config.yaml
hidden_size: 192
n_experts: 128
experts_per_token: 8
d_expert: 48
d_shared_expert: 0
routed_scale: 2.83
router_z_loss: 0.0001
init_std_router: 0.00709
vocab_size: 32000
tie_word_embeddings: false
learning_rate: 0.00682
max_seq_len: 512
train_tokens: 352100000
max_steps: 8087
Below are experts of layer 8 (counted from 0) of a mixture-of-experts language model. Rows are named router (the router's row for the expert), gate (a neuron's input weights, with its number), up (a neuron's input weights, with its number) and show model dimensions 0-191. Each number is 500 + 40 x the weight over its row's rms, rounded and kept within 0 to 999. Numbers have three digits each.
After each expert's rows: a language model's description of what the expert responds to; "gets" lists some tokens that make up at least twice as much of what it gets as of all text. This comes from a sample of Wikipedia text that the model never trained on. Tokens count by the router's weight.

# expert 49
router:523531476506516433389479480434515461529504528429514572462536509469550519470483490425477539551408586547535499449540486479470494388493477498533462492444481519495464464441470469494451480425553520506450473534507441569561511506478504519533433495572475527550541455516463491451495480450465494485535444507529490534465469440457479442451486473485475452548460425480473491440405477456542475536544511562492515471396537508437505494523448525411505525502512554498461497480511479459479468568498450581493499499478540476456518523484537488546541481491518477437490494469502562528550506557523514536
gate0:494502550535477498519503529524474416460468460576585537502460484594521489502557527435514570499494524543475502499551554498492519487520479477457460505522478548482505533502474518555499559524520516492464549452591530542595498504524532529539536473593438522491528411508589504548493414525530504499484513480483534507514435558459452450512589494508544575460466575505507505436488429489515546470496479512531511519513425516432549496558509525525508477525505450531436448486463468482437554486498460572603518493472526484514489459465449464468507447542495503503450491390502528533467454513505451492
up0:512559515541512459472491450540542434583504519477521469436570524514454404504480517479496568527469426535487591539509436479472550520549466451520479466551497464494510526447480471581539457489463507427437522515399390492491495505459514466460548499600468535504525526547507445515520538540449435485499491536523546582475509485471536491504527573516469448502492541511527504530511537401527571549510449523502520498478463557496511559521520468457498486479510506453502565487500436458415450507513495560570501475487531453473465508552462533471465523479479566518507556516483485492505467519570546538
Description: Bibliographic credit links. Prepositions, commas and pipes in publication or episode listings, such as in (a book title), published, by, Based on, directed.
gets: " in", " the", ":", " by", "-", " on"

# expert 43
router:500501505457490495455483529452486484542486513476453539531548517523598548452381473511484493542490553492578448447474557467521521451472463516547508486489529533476500467442461457604455513480540473513454467519538488541559516597476553552489452470503549506547536456537456578502514504493493492417465452509494501493512474473440499496477487455445487464544510457523462466395507531478528445464580433496517511456456523503422515500503437461462476540476504549494500502458522589479508508540548475522581573605491555497488510484558466524559476457481519462436532483505460564520533538545550479522
gate0:462478500561516530455495468544495520591544549413538513508437540520463442524499511521516504492535474595529529481411430537518479491491584480460458503490446536466548464533518469470530530535545495499548513512425414535527569428501448504516495496530500502434531524499411499497502510548511479521496581523488451474539504528532574495511484517453431501473501521496556517452481440447527456516410493517506534507504575419456444454456479537490510553510525529518504481567375479459505470538485485533527520605520535455478481491455512584451520497439481437506482550492481530507477494506518538430
up0:460556460524470419530466536478569455461500441549429508513515557512539494453521518485434469456541542524494470485499478467570527442473547532484578573457539454512441488489460516514559539499551459514508464565429569504506506506501509479425499534509523505559494431536584507488475576454480550446497519479533480532529562537486468504418510517501477556512459539466521485524517485489533495394511447439545470547495450421489514497508547415440526472525499577531559428490587447475540471516470472523492470488436559537471526528526465496531489501505549502449510512532498486466476600565470526500
Description: Numbers and quantifiers. Number words, digits and quantity words before units or nouns, such as three, several, many, 48, twenty(-six).
gets: " a", " two", " one", " three", " the", " four"

# expert 41
router:468503491515561427470451496465517469477550472478455525525593526544551584467483452461461499563434505502527478458559485402488524472485505557533481488408572521513496526497471441538482452485512526511517487542499472573542478540493549498500494423541505541465578475485482504523489515491503471458547384482531442537522485490471436458441452471487442480500485478499494467441461527454582470504575454499465501524472560571471455550462451519456506549516565554510485514453511502443448533473536495542515522521511502537440425502526507504514453528460561455490535500452500493569527524557499436613
gate0:540456497441514482453483431456517531419498502526484502463533458431538455500457468456492604494512455548442440503541491422503466469523459437506500505500538526461543546623444538456486443490527469546518524548506602512506494488483477544442509486427591554471553469485535488466506505520543532536457513506451495479503440450491438506469447454514499530467450458527547441515548453480499556518424564487508540511487542512492522559510529546501630607472460520481520508514548473500472483491514491524519547443497467505490429452500477565552456522494550453546449482495465512490508466515548483512
up0:432566502499550475499526546442478455438501514496546514555519517500494506510501546504482548496461461555505478521454488535499529486461493493494516583555524543523440530504530520394493440508501481439530441538462482532418496555458548496474472468526501542502546482521493568457500557512506512550583440468515522518452482504447477524464503491499518426499544564522525473456499512570640527557482499473554508584448552514480539534476501488452502543530500502496528441438501450533534512407518545562491467465486546431410477520443469498461490513500559421579491503434479511494487482519597479555
Description: Inside proper titles. "of" and other middle words or suffixes within named orders, awards and titles, e.g. Medal of Honor, Grand Duchy of, Most Promising.
gets: " of", "ing", "s", "ed", "'", " The"

# expert 11
router:546491493533497481449475507416477532593494547444460507474522498509536515451516467443536533518429616503556453476529515441441514475447470532558459506495575509492496455457507464534454479462524483519449491552541520527535521536511556473550500470493486521492582463520433557500495505456499509428515483523473490510488448466492509468493418433473485407497484427504484482459443492475530450411521481496488557437456504509491498533445445570420510521470529561477537509450459549475498435562513463573498545575523507509497452507522530455526469474457499440470541524451495498584579552529533476565
gate0:484476484454490468520408423467483493493428481451441525537475507458482438475474531472474552501465430473525453567540552470543499473485491447496489507520484426493562536449543474528467587489459461493521513496495535499516509527496562486557573474487472501512488485491578537506517436529519499436471497507467554503485495541545576424544444510590457518491507483460443509534533443473565545444549401432565393498428439562557472507528454466526515494500467503456500540530472564572464475535484501529504519520538498514507503506421503521470568443481489485556493449541514520541567547453503505553
up0:486525570492494546512455474499520487506449552461535530496547484541532486532518549546514468520527455416545390488496471473428464502473472559509520499426607534493486459522510499544521438492555508506472417520547529523526542468560524542551548550544478426530456538488497533494537406526457552544527467530505516459475441453464519524534450524497502473424524475559554470470465518447510465460460483507486501457492476554471455472515520514469520466459533453428508513516482460569533611531467440475503469555538421525519507485473488527490526501443536448384468560492483450529428533490491490439
Description: Cast-list separators. Dashes, bullet hyphens, "as" and pipes linking actor names to roles or items in cast lists and tables, e.g. Ibrahim Ahmed as Marin.
gets: " |", "-", ":", ".", " -", " –"

# expert 26
router:471534481507542450426471475459484506535494520452470535516575539532593516510495439487467496494431593485517469493487503428530456512457503510534469518496561488443483423491501444537487527456561552515475442534589515560576497543506536483526512483520516521532518470491463538525523477454539480429519453515521492471492476415477487497467453505451458453508499359501449474401468506424508515484532478499489543478465506593488496509484477517458520519558510500527539522467495521502455495511537412601569524475522511489489503534580448536512508440429493511384557504439508447539524506511510478530
gate0:561501419513521486389533467529501458504536532426543491478409476496443452454477485456521521450463560514468512490560520505520507519579409484493476459506515543490475515516550522436457521536583505496450491525519506551507450451468514509455505500555502488509527467467468452436507506503474542420495519414455532552457545436493438527529487458551502601490476428518588409513495448443506542525480515492543491500529564415491449536438540495531493481566494490469547495497509462534494506541477454581486484487519515460562516461524466451541540500504497519475499505506449587492492608473480519499
up0:450551548567460530472517516536529513550490522527506542520493453500496465465511441572511519494498500484494474513409476520509519434561559528422440516548522485490555525545546497484465511456547451470482484535492479480602530490516502443512481492459496456553505462531556470533481461507522517459494473545562486530513475537464516529509549544494565488509557479539465552482502510429495547474561528484523506497486400425473482526508551617453492457470449511468544464517437465582466482536481603441473514526476409487432478536470470461565428502469585520553503514486487534531589453452502440494
Description: Table and infobox separators. Pipe cells in tables and colons after infobox field names, such as Class:, Height:, ChemSpider:, plus slashes, dashes and ISBN.
gets: " |", ":", " /", " –", "N", "):"

# expert 47
router:454512494458475467479448510438458450585550465474491529483587456491586558487449458474486469504460568572490476485548504490531465492442469540476474523486526544506446423461423471528484512431514491514495481551503474575568499545507487532509458493560499511524509461552516522451481523499485500472531468559563538518475501480502445475434452453519492449482487393513427458427493480465500442504602497497477511483471531524457497561499487467470534550499554528512509435393559536457478493478555407541500552508471545490522491500534497486464478444462499479426510502494497467541545521630520476519
gate0:455553467480523448478508529465486524558473576566538466474521523478505528511436507487455453464537509487509498561491493575445480483488411483389431488422449518454492519558489516468516565517519459516425478503471506586501544425455495582471508483439472519536482491538477464456432477502466422485443438430540485469528478443495499494458549496525523512501576512520519545521518436451467451521556495477440502543498483539561493526479522492468556509515507517491509460461483477490453573437465516481545449546452567482504479541490573493426494479536520473613466504494439453563471513496485428527
up0:509564445477453442539509457513526445555506505492536468562519524466508509516525518560577526416498451519478452547491455553472610545487524479552440465467522495452465456521526500469581527535477514546490532573611558529549539473571483494567532531539510472526485540516480558475502448564485506488465475493452460522501524503433494469513451485461500495535560482440512500507410587507497453469514499479553504413469570472506524509478494544496545466542432622459536446441579487494531460454496485475479546560521457530505546471474491501509467477465441553493500519516474465510419490496502513483
Description: Between numbers. Tokens set between numerals, such as units, "and" in date ranges, "aged", and table pipes, e.g. 5 ft 11, between 22 and 29.
gets: " |", ";", " ft", " with", "N", "aged"

# expert 33
router:468541480468533407459458516478523490519448506451490530489544552500555539455505452468478527494432564509582473476533449473536478433443472525499429493397501493498464465505441480544458498476556517563420432505548464528519562606507535494505386491520488519523532445562477519524483538435502452447497490531540489534496464506480486476471497513494473473481468438533486553377453543487569467495550505563466521462462499499486550510435455476396511561476488518503518504454508560427471500556508504584507497508506536492500482510553500526540501465437553495470505503448492474538545536572524513520
gate0:499552447420437548526527582491549444550528591470475496471496509512513506518570442514514492524513475546572475524480500508513433562477459446494432533502480471525468469511486445516562595471527514515520507486497474488522486544487593486493532430511451445524517461516486541523545509557451452470563490482497470505456481460448543433410526477552502441445469488509453477533529488541481484483513565522517555423482498549533460492445505485423544516403493527529515541455524440533464483470545539538485480474561476533549448493541451457516447518457476498651526484514546488538480507538489538520
up0:520441508497495451462512442441573470422488501591515501515443461468584523445528523509470451490513473519499516481495504505493518398571412488460503577484466580521500456532588487586512501504567483506452515521511494504490482494530508464525451491495537479472511443533602512460447572561458503492505461485498483538474540523488548476511580449493518497533483506502469439424581513514540474465446499517553553467507501461512514485475363557474520533506562473568510495507523448516539529481539517462457566543516483534495516507528481505523465515459569506579518445491540539525422496450527544456
Description: Dates, colons, tables. Month names before day numbers, colons before years in honours lists, as of and about before figures, and table pipes before numbers.
gets: " |", ":", " in", "|", " In", "-"

# expert 24
router:473490511547542423472467533494497485528550522454454515468602531577541585494500404472501513541405524440507505440510474440457512482478464537531489468491539531532498458476455467528455487545534456553524498537540447509553512499488535486493463436553495539495567448538476546496511500507473433425482443555489495561435490448460430486470475491465427460469433422475512543412495557456586417578503440541483509508505534546485515498485470539443545552454511550468500566466534523480508472514544484529513508501479507519482467541528507520512491518455513462477485440427525539552509531521518473590
gate0:472413492470460460462480477513511477445599516549450515499553468460491553498502492455476548488511534468523543503479555483536484587613482524526483518500523444487494443456477549529499521429545572536563480448571569488505468500486544541538487437502502466456508425522477508524556480550479472469489495490507460414458486515514528505505490535500510551491498488541512512505516483517474527539552484509542522511544525487427535504528529591502522456521561477487485487558430462509562566514523532535524433458454432621450554486475521378569537544497480544454508407536524492467497497478450518526
up0:561487449601550495548573513606529481445476488583509471479495506512488453500451470538526516421517501501485475517507473565515479465468466504516459558526557501570436478505515479543530506552495558532417441555472542450457493462513475525419467537502490426523448480541506443476531590471445534572495548521510464490395498567484540496457458494475481567478419522528471435463541427496460502538476499530485513536511515541465486493479470518561496510504528564491449533491492503487522511533501422479481499510510487564465534465510464502512553502531494525483451520548494523398531497579605483470
Description: Institution and award names. Middle words of formal names of festivals, institutes, awards and companies, like International Film Festival, Institute of, Electric Boat, plus infobox list dashes.
gets: "-", " of", " National", " Film", " International", " de"

# expert 45
router:462544540515516454429416496504492469488488510459535550432539477520558541450436507479529545510496572501561464459471561442482529439476431465500506553476556513496475443462435448532492504511481526528477513563522480571535523506486525507476429498525520547505597441491494538493506527534478474415548458472546523514498518462437440467404485514516440477506494422488453544435478512487532460480545450553490549413500484532490478527523474524442516537449500528510501526466465513472485433546541460542585519541528522498472533554536542502519493487458543534471514497421483525564498567526544505635
gate0:495488468524515459463562453450530527483537487468562421498550518452407549494518522491492409469502472474463514562432473572480521441473479502544532516481442505566486470507495444503615485488499560587551468514470439498521481439476493534500448532505526485486501509497503476421455545505546492524427493483460525520475521455515460464496561484532482598469451492477545442549555492439497587509564542520474458444492484521455458554540508486489503517535466454534523516534469406498546474484477451461445592499549481415517563516527457510535567467490484436519514546497492508539481519477477586525
up0:496453521517489521559566498511569509526529557553485523491465502482455527544518509441531504519511536481547545533483518489520474524495606472436534595506559496544538528467538455546542487469506446450486487502452492581493484466501531494506553555478493481486498527493509525461627542474534531528478461512480488470495485521480456517491524554535513557480499515576466502535515517532549447441502443479434421537538465521492492537438511409551536490526476502464525496530430472475574503504503607510483458433526413442465461521554440467490542478494506535592509488499539496543424536520511372449
Description: Copulas and auxiliaries. Forms of be and have plus also, only, originally and commas right after a subject in biographical sentences: It is also, had been.
gets: " was", " is", ",", " and", " as", " also"

# expert 50
router:465470527497523463435464478471444481533518493469456547475579495513563558464425472471512541548451561495556477438544538446522488468459444548515499494456543524515506479442469491545486498493537511544475468527566447541533520550444560531525473458531466528532547444498469553544534454505440459460505426515501517549470463423447476479463456489486472433530463421515476533415449531467517450506548441516489521477479511540484514550457446556427503556529511536485481500445535575461484462518560454579517547533541522481446487499533486548536483450474527456453527468458495477568573556564526454575
gate0:532528457513489493474494550414441473546446456480460503401500562563447534438411471536494549557472556456505506506545489518463508477446470531456493518452468554524533533414448492518440490515504431501502503516517460497475540575483561497467504421522489522498513434512386574479541496460455515526503485564564497484481513513539465489534526564507510440518452475464535535454452489504490453459527472594503489537507496538480508471514449539457521541484567454437449475411516550487523470498559524506455512564477495549513440518606453503516488468527550505537450482547480527479583465483498509543
up0:571507536488529412604535473480472439546523529484489439485549531543462438490413506493475539468499489463507491547531559455460492486484521481514534504485561503486521527520472504476531478450421494460434506518491436452505523572522485519414479510548487539516608485577548524492563505507542478478506462501456436460443491530550478491582572488542580486496440515477503575524480402480496546511496565524512581529518482462481457482500526516489582529546508482509454492510445514594510495483518515487564497547481473552495403504501465434540505448587473463484520465532486466509472533485499435485
Description: Sentence ends, function words. Full stops, line breaks and closing quotes, plus of, in, to, for in mid-sentence phrases such as "part of", "released in".
gets: ".", " in", " to", " of", ")", " for"

# expert 9
router:461503498522494432475443448402509457479525508532469535517547520517585583472454461486525480597463529425539492485549560464507514480456498537566449496395530484477514483478463506523483469527508482537524508533491441562550492530502548559518502480533454537535533435548479556478490486476499402477518461535523496572471501479456427479510445524445506462473500461487451469429467533448527472524553486506489512409428544507510478487481470523449519552506449541495506513487526584401495498540547484528557553531500561482514462504484502536524458465451534457416497541442528526557539547491509480592
gate0:438518520522524517560494463505433484484482442490481519514561548533460459498495458465471470536560468513528589478561518483489541542488593460515504451509438443481496506550463484475489529464471464570597536509474522505567423434426552459608431530486501523432512477509516534505469405492531516472523433547473524446581520481507498520519534577547523507520459449506480472507525452522526464534543548494538507418511520570523531466513478544498517497470510485546471481557461522419453531506433456517501491522496513486499523452531507439553480524560477410440475577477473550505534577531498469529
up0:510451410637488545492453405481411539502495499477589524555519540487469418479536519547516510517477456439472456570477492497510533455505506489474428507537478494485536579481468589511479499508423471454538511451516449468484531508463435537470543463502458504521508514519496485480423501499478464506485527446454519537473456424543460503487534448493538471476539412467506448469420483502565437474506497550566527519460538501511484489456457535519501471540549531513462515488559507513481478536589518387437538483511533493468474461531499537519494568484549532522465499536515529508574543500533494452
Description: Words opening phrases. Articles, possessives and prepositions opening a phrase, often at sentence or heading start, especially in award lists: for his, The film, Honorary, Personal.
gets: " for", " the", " a", " his", " In", " The"

# expert 57
router:504515537487478456475436504495470494536465486477406534502544486553615503460501473518489531572461527425528484477550495474500491551496446574548489506443516538495480477526487507554491530518544493562521442496535430527548518594450527502535482501543502528557522398535453532516504517489448489409555420542502558478482447464460481471467440494529474481514457472492493522431475562486531450485538432486457511471482496546437502527488508498443531489517500479513540506387476562470539461531569480541499540529498504527459521549514509516574455424447523486447494438453507486553497548547569412545
gate0:516481520478529525433522491502410567507551552509479477450511492454516523485475455516533504555489527422512523522534470462532567445477556424470508459492541567482463548489491540572493514498493596565519515493479460512535578539513534569573462532500476450465533523515513498483478574473445553454488517495549523452458468498478523518532501525544496556503470515467509418465454523444503473468537528487525537458503582458454446607495541514570478437502470484497488416392428507487529555456493554568468511478483488506497514500487565573469468438533523484428442450465463541447531523531526478480
up0:537528519502503457480553587514535504479531446516466512484504495550465440560503477515537480425525438481508456543527487520469481483514504469490560483478496432509580503550451460490543524496464493469539451476442617484526478493580535394544508483513586535574501532435449518474550438553474502494541537445481409535528441439528465483583507520518545493593487500487546485456543490543546428530479484513500506596474508504505510526450486472476475496497535498476523546533510570539543549574491524534526492480536481521543484537411508445507533550517534463475488568502497483585468508429548461479
Description: Row-starting table pipes. Pipe marks and dashes starting a new line of a sports or statistics table or list, e.g. before seasons, positions like MF, or numbers.
gets: "|", " |", "-", "=", ":", ";"

# expert 42
router:508467490513546491469476511439455470498513522484427556508536512557594558462448427488457522552501548506540448446499537476497520531443462502542511524447511554495544423476424475564459532489535498490523482569491475554525501529465542524484473461486491527522518434504478507484535498493494498480554468496549455551481474488458469531444497492432479465556482451515452532419486587446565471477531448492478519506411543461383511537479472493469510566542504571492479537495528553480469515493565459515483560539491584528466460570573540531538512419478524541435519492460478488530539559561521442564
gate0:494536479496470489547501501441541492557483489544459512506474536495503517519457523499544485492489472481521441558483539544494419556436503466568487465533542560501498442576461451495464482518455492516522508507445498467487517473508501574514468506529531461487505454542517546517466495470473492609456477442482509535497423499502469458458520482508549493461503521497480508492491554579541534574517577529487452484503562446477534512473505481485441449562520469497407437522603491504442469552502543604510450426497484497480551506494548508557500569564516480542382586512492523498538500479501628559
up0:499532496532515493452545461538512506537487521536450550535456444502540474514563509556475487491580514462451477446506444533536561491511458489416515469483470460563530617568484499512541491439424539525484540460511454556487461439458535479426490498443498539515512468453450491399488497531532503438589487459533514608471487527403490424532551601467483498484576518559514476546431497487501553522490485520516522490533519539538454475500438515429529534499503580507451548513563510475524498523471457499555510493512527495559471515544512494490482550483543550491503449537504543523462528526523563470
Description: Nationality and origin adjectives. Adjectives and determiners before a noun, especially nationality or ethnic words like Greek, Slovak, Native, Germanic, in phrases like "of Greek origin".
gets: " the", " of", " its", " their", " The", " a"

# expert 5
router:507505514488483516446540454410483407536517465494441512529580523534575554436463451490536528487421533568519459486529452499530483449462452609497514480452512581465453478458467471567452541526491548551498444536507486525530501554380523532492487452547516542497510445494484525517551503457458486459525434473488498504506499474483485504395492503478463423541517446535488544456436525519552458489529467463426514439517477487484531553465489545417564542485538546503503495451479536450486492527526466566474570542488515488467500548561532537524469496459525496463471548504513526578492497555533494539
gate0:469521500529478562488564442468549525570567546518591523490537445492559494516508467454518484459560410491455445461451454525438502425530545468523506502526532563518472475562515484524472502499478477529572526541567411425532500519486498478534506502457480564461519528488514579495480516515564496493496471495451490476564509477550526484469510480465466526494465431541575502505540507493529414505439482438474443512517539500483507449571491474443537447499576480536514445533493477514498451568520479555506479509588459421478449481479520493544421516514479460507420585526472584541489465495525476539
up0:480568513560480458481374620565504485503474483521567479517427464438530530477504505552496504484544509485541487505508567537460530472503578445502495522465489518538456515478513477529512534470446550505432492486500553555541444550516471510528455455544452466463483483578488502530487518551479514470465538527497430488484543570457501511499522504480534468487492502478446533479484500471444425527480438537489474555460502590551466501462542439510449520532494437474492472534482542436533494454520420496520460516521475549513575533552523527423523473505462600507484483387533441535436519515436479469
Description: Closing brackets, quotes. Closing parentheses, quotation marks and table pipes ending a phrase or cell, often in census and demographic text, e.g. (any race), "Song".
gets: ")", "\"", ",", " ", " \"", " —"

# expert 28
router:472511442530491498446461553481447497536462479486517520516576454511536572452460459551476525553418594507545501451459495458503470450427474510535458523474501519450451475474431431503445537497534533556447433509578439557511476542520514553539465439522460531546513465464424567500493494446452514433524489516497530522479498488472488481444473467497510434498447465446495544472498504453542463516514478512466514486488482490461562568505452530401489552532516537495499484407484514494475421563519474533466526549523570562492527509526535521465504500465506520440499453497464530558557486563511448609
gate0:482491462504459464484443430399504435437522606491488541551449490496518525487543542584514477485485532476495534493497494508459502492493538504518439485500470438521525537471514506423497410512524496543557477491455442451429448494479488482499479549464429470451479462520474522489453511525518518449485500455502559508448505518436510547496537453534493467564453497535501487507476384470472502514543540501510470530500529489404525497518508517492498496594547570509525571457454579505532495522467464528459455568543484496497587511498584527512581556439512508399512538559491481413528512505513526551
up0:436469437476410486552452375448513481518501555537520531495450512475474486546511497511459424478517486515461561515491530462510557487520589472473497482471443473498479454537479538499608438500491409557500476492449539517526521523553472418513509521516428533505470514460483459437449497495441486499505452540513482489522557539542516536534533470526523543530530522456422412555504504559494500459522434467522438548428455494553472470498463427521445467467542519506598506576553530504563495490519472483523484407523494490477514489501449469487448534508502528594515513496477490538470470466517462469
Description: Sentence-ending periods. Full stops ending sentences, often after years or closing quotes or parentheses, plus decimal points and abbreviation dots, such as 2009., )., ".
gets: ".", ").", "\".", ".\"", " 3.", "2."

# expert 38
router:495530564460548444412466515526471497461493551452498541492572525486570544480431497504502454539495523499547478454485520455466528455482448528515493524495561507453446455477486498523466534499516527558477490500548509532559527518406528488508477482500526515511531430518445517517504515433468454416485461515517525554538497468483463440488452515529429450501488392521418522441485518510493468488505418502477566419456513572506489508472468555453493556450498535514557516453514578382520451527501448521496482543583525488451525520519500531503467440439467490460508496474558484575501584518528509591
gate0:527478543545533515438513511505514550469526570513520516471493498450525488577523481463583504516507511541538484445507510451486495488504531487547496484504537451524434478484449505506568514473437461615476467537470540483551519495442499552510507433477494465532454463440467572426514479578529485494442536558452509566510559438518572477515467465509467429448521570533504531553554492497511504575458447551521553576557501527502542522575509546497564518432488505471515522521539497443574504583550480419483510523533594481536453442543570521461515500520464458525497531516546495575517532486480488501
up0:440444562447481504470535566550539530591522482477564467515480509498484511455462467532475520478508488538458479534491493519557437486532498437504499508502469587546541525482442482513547505485537519518433476487459519389470505486574522520502416456477491511483406451496422528525546464554506545505488550486527495522455485526533466464483500477436473464490509535445519529473534446515472526543449577517471543531511482532480534472493520566491480465557383502558429503459471525475577558496540495469549528475498494485501543549458551526435532486480528556463486458516648453484477471503421472484
Description: Biography career verbs. Words after he/she/was in biographies, mostly career verbs such as joined, served, graduated, appointed, went, died, sent.
gets: " was", " a", " he", " to", " He", " who"

# expert 54
router:496490469525520446480483560492488450539491506476420574520528526520633559474494441484493498565456585475535480477485499479506486492483432481525515491432555539529508434469449462533483533511528516480489472565492433531515463537474581534492421455537538548529509465512457532483515483495506446453529481537494505515487434474466482485463489455444484446545481464485466548422489551479502459501544413496477487488470502502415495547469458519465575560464489583541481498445515560457490512538567410521549542539508566544463530536556481514519511447455510491502489476443509485562561573554542468579
gate0:527503527429497484548480521501386520490497494537525487428561523521539474508554467543528527520473507478497489516468494427502491435490547458543553456498463537533517487494469442515485536497462563485511550494516586564462424547509567498493530526448487508482525516490500524596474480556499499504513496521508522443552561553479456521584512524473416549556481516434517509505509478518505557594565454587500466583510507543473533521479429499490536467497508549549541581526533534521538500441490476480521483513401616499525529499486508554481481473494495519597456478453475513516538436572470553534
up0:468545515566585543454508548469483442493542511452558589514550543536530547474562465464583452513509524447457583600505493533606488501489468570538514522546531480499518535464502523535507546517423527508524549499446465468517503463529508486433509555488586508509505501516532483536483450530466498536504501496486532506478491478471567563547483452466455449473512481545553589485563432552529472549481433516483526456559541536574554452446423498517531436466423516448524488536471447471495533406503513491556457500485494523522471533468515577455466495502496476517463536500478532482488511509492469543
Description: Definite article before names. The word "the" and possessives (his, its, their) right before a proper noun or organization, e.g. against the Belarusian leadership.
gets: " the", " The", "The", " his", " their", "s"

# expert 25
router:526476533520527469446438505475479454514471503464453531512510514475572546467459441522494541560498554506572460419520499439477509482512412539535409480418516523474520472446451442549418488465574522548505459543493453594525515564466564524501470451479525554535540476508525550488533511496513492477498449547480513568471418476472482485463493454450517443536505468483464511420475560490536448459592485546500484524481558510425515538500483534470559517464544534509522497464580574495509474542540451503516575563520543491469484513549495477541489443432536490475489480502533495516503504532556417560
gate0:518523528531495571426592466470525504507464529477485582484487543487526561509493526478508575503506527503497464471509508523536467479524462535468511501482544509490583570486483472551478499505504527554528549559563463457481477572573429483506532466537496514548462561498564466441502480594518586507450461546498527468541500483492460443455407552512544477510557549472565524529520449524523493427486527482521513504513502488579502479498510411503468510498576506503437486505525502516504505499508476505549524565573467530609479440434473542512599545492452597514430472462499533433500514453500481494
up0:529502460478518519478557524532447436581508445488454486567535481541480486483523529472448448501480469529473515521562430490430504459492495545549525448537513517526529542536461577428460535472484483485481469510453539503583513534432457552526435545498464529505475495492501527502539531452503479471508496533452427469507525584490567459574569518514433569529550424460507554509513468514505515492544532483509530491485426449552535498506477592526518455476439550438518477484486435466557505498551471520480472521470482513529462451498475497550555449493443470458520396567578526536402550520548501510
Description: Determiners and adjectives. Articles, possessives and adjectives just before a noun, such as the, this, same, new, largest, ambitious, unsuccessful.
gets: " a", " the", " first", " an", " this", " his"

# expert 35
router:506526496492492480422446496481470511559464461494511490563551537550635551509434442482530491485464494493553464527488489431487498529482465579535457484483585499509474463490455478550455488515524497535477533549501419581532502479418569495536434484528474513486559468537434549487553495508456478449548493525507488554457504476461469450448517475511459459510463441501523560432463535484541434486544510521465550474477538533452524518465422537385499603474496569457502503454481557414491446528507470548516503518488495524426489512527533538522500499487540471455529486459483473563541545536519456524
gate0:582464428485540514512520549486513536520492481471581423526504488464550478448477502500493519477488548478491523524533453487552479472526592584533529506457490479517435426540536490570570461407507511514549483472463415577489489536425494548475541496567493577460477501425529523492470435463510441491550540431510513563465441512526512476445519505534501561504549503543527527502527421527451486475447532520504448522526451556451517477464534496503505477557468534507438522532502551438500469482444521442474529525569492397458543532483487536441521564463455498478492548467496527504475530527447557523
up0:446486471513450476409396426580480506460423429532520463535489511515577462489464565480448552478497525513505462505520508519552532446508469557589433430501529492442455475476435549436460558515541471464550514469523488460496543460463533460442535497516518521457414522464479536467483515468479530512498516509477506532442420495455552446527495540514498470442577580510450589488473532474569471480506464515526459502451468449445496478534488558474472525448471523495484465449529482490479431560533492452563526494546480503555475508505517506449505477465473467397512476487543487464527447512453495483
Description: Line breaks, headings. Line breaks and the == markers opening section headings in wiki text, e.g. ==See also==, ===New Orleans Saints===.
gets: "\n", "==", "===", " =", "====", " \""

# expert 63
router:479524470459498485455520503484500443490474500429492501528573526530560540444494464509476493531487542507546535507439495497458489508480470520581501526470516523443464426462420488505515541508525511580465498575520441513593499606489546467516484527567499478496527409502482558477514490501459496445534500538535472504520459456509447468454519466522449478565447432518479565484486532537516428502517459541472501510529503495479509536439457568431561523566501526504489485464492632472484454544515397569523534546510563494466487498518499549502568438512557518410499527462540506557511557499568457519
gate0:495480561448474458508539409511526515542460506506500408492494544472465504482530473459510511517534491559545567550485575507438503410492526470520506538543464495415528476507491537564521498507490477549475523502565474494509553495366507480493454443517472491528453514560501526530513522588535547561586431507472553487470550578472539473448431504501490512528495452526485428486544473527467516512553498542559578517522526458490480480480520522464511510494495501529550448460585487530549455492487397500477582517491498460509503502538535504510555559535546567479492463497534542504474477545459607445
up0:520563425508554383443472507436499584428457527509517559538541545481543469409445513544526437483501520539478498471544490517523523470493476492536488438516481533514501573519468527512509477564490470453435490490524505494503609553484513426606517517554512461473468515485499475565460409562476515480488590504439470432482558480541520481458587461576484535503506531513460476517521533487464496542555529472468487447476474503519519439519506531486563537541494547453484537528386490545521448561566509507502468490534478512486485522547525520534501555473480568514511519552497459527485521536483493501
Description: Semicolon-separated list items. Semicolons and pipes within dense lists: chemical InChI strings, discography chart entries with dashes, home/away sequences, and election result tables.
gets: " |", ";", ");", " ", "·", " while"

# expert 58
router:490527509507513497422486512515490447544459487497500521501529532477541508451429498507511522531504579534562451464558522428526473472471460502509510529449541520512484425447454429510452477474472512531490496531516491510538481539527556525535471485563493564538595479511482606493526508523488488408516477517498536549498456457471456478455453525489456436512471484533453523488456503507482473480587422530488482417472473507503508507488496510447541576445515523535499533453512611450505490508543451514554568567545586521483480524486491475530459533446545516475508457486517465574520532535555461666
gate0:445510465477486499447538605528475503554518564479473493552482434385442502511532551488497511519457490503413446475475531490483521527472533504458517467514511474520553517464534461434506504462395495509420501478460420446491473492497509553538435447534529519494490473498447509472518501468489506445568498526477546534465455508465525471533546541536511566473444589479516481551500497569456524448471566488547470554452441443455532417593505547507493527503557508509533444475532475509542574446530504452506483606466523558495502509524520519442524553526526512474503545470523437565511491479549470539
up0:564534471498503449444538455552535496554433479613526515540541468451479475519501538471448542555533520488497467434575538548459514481534518525502534482546494507526461507522573489615473567550520455495511525506501548485555508486510479551504421552491433494533527473525483506435404507505412554495490508484461462482475617444505502501536522521478496538466508467490483557518510485447430483482473495544476511502447550522446447500490524516478523525450497517491454546528473482550525468536501564484499513491460445460435401471472545467502574489560453465417506432512431431534498524503535494447
Description: Clause-opening function words. Pronouns, conjunctions and relative words starting a clause after a comma or that, such as he, they, which, who, because.
gets: " that", " he", " and", " who", " which", " but"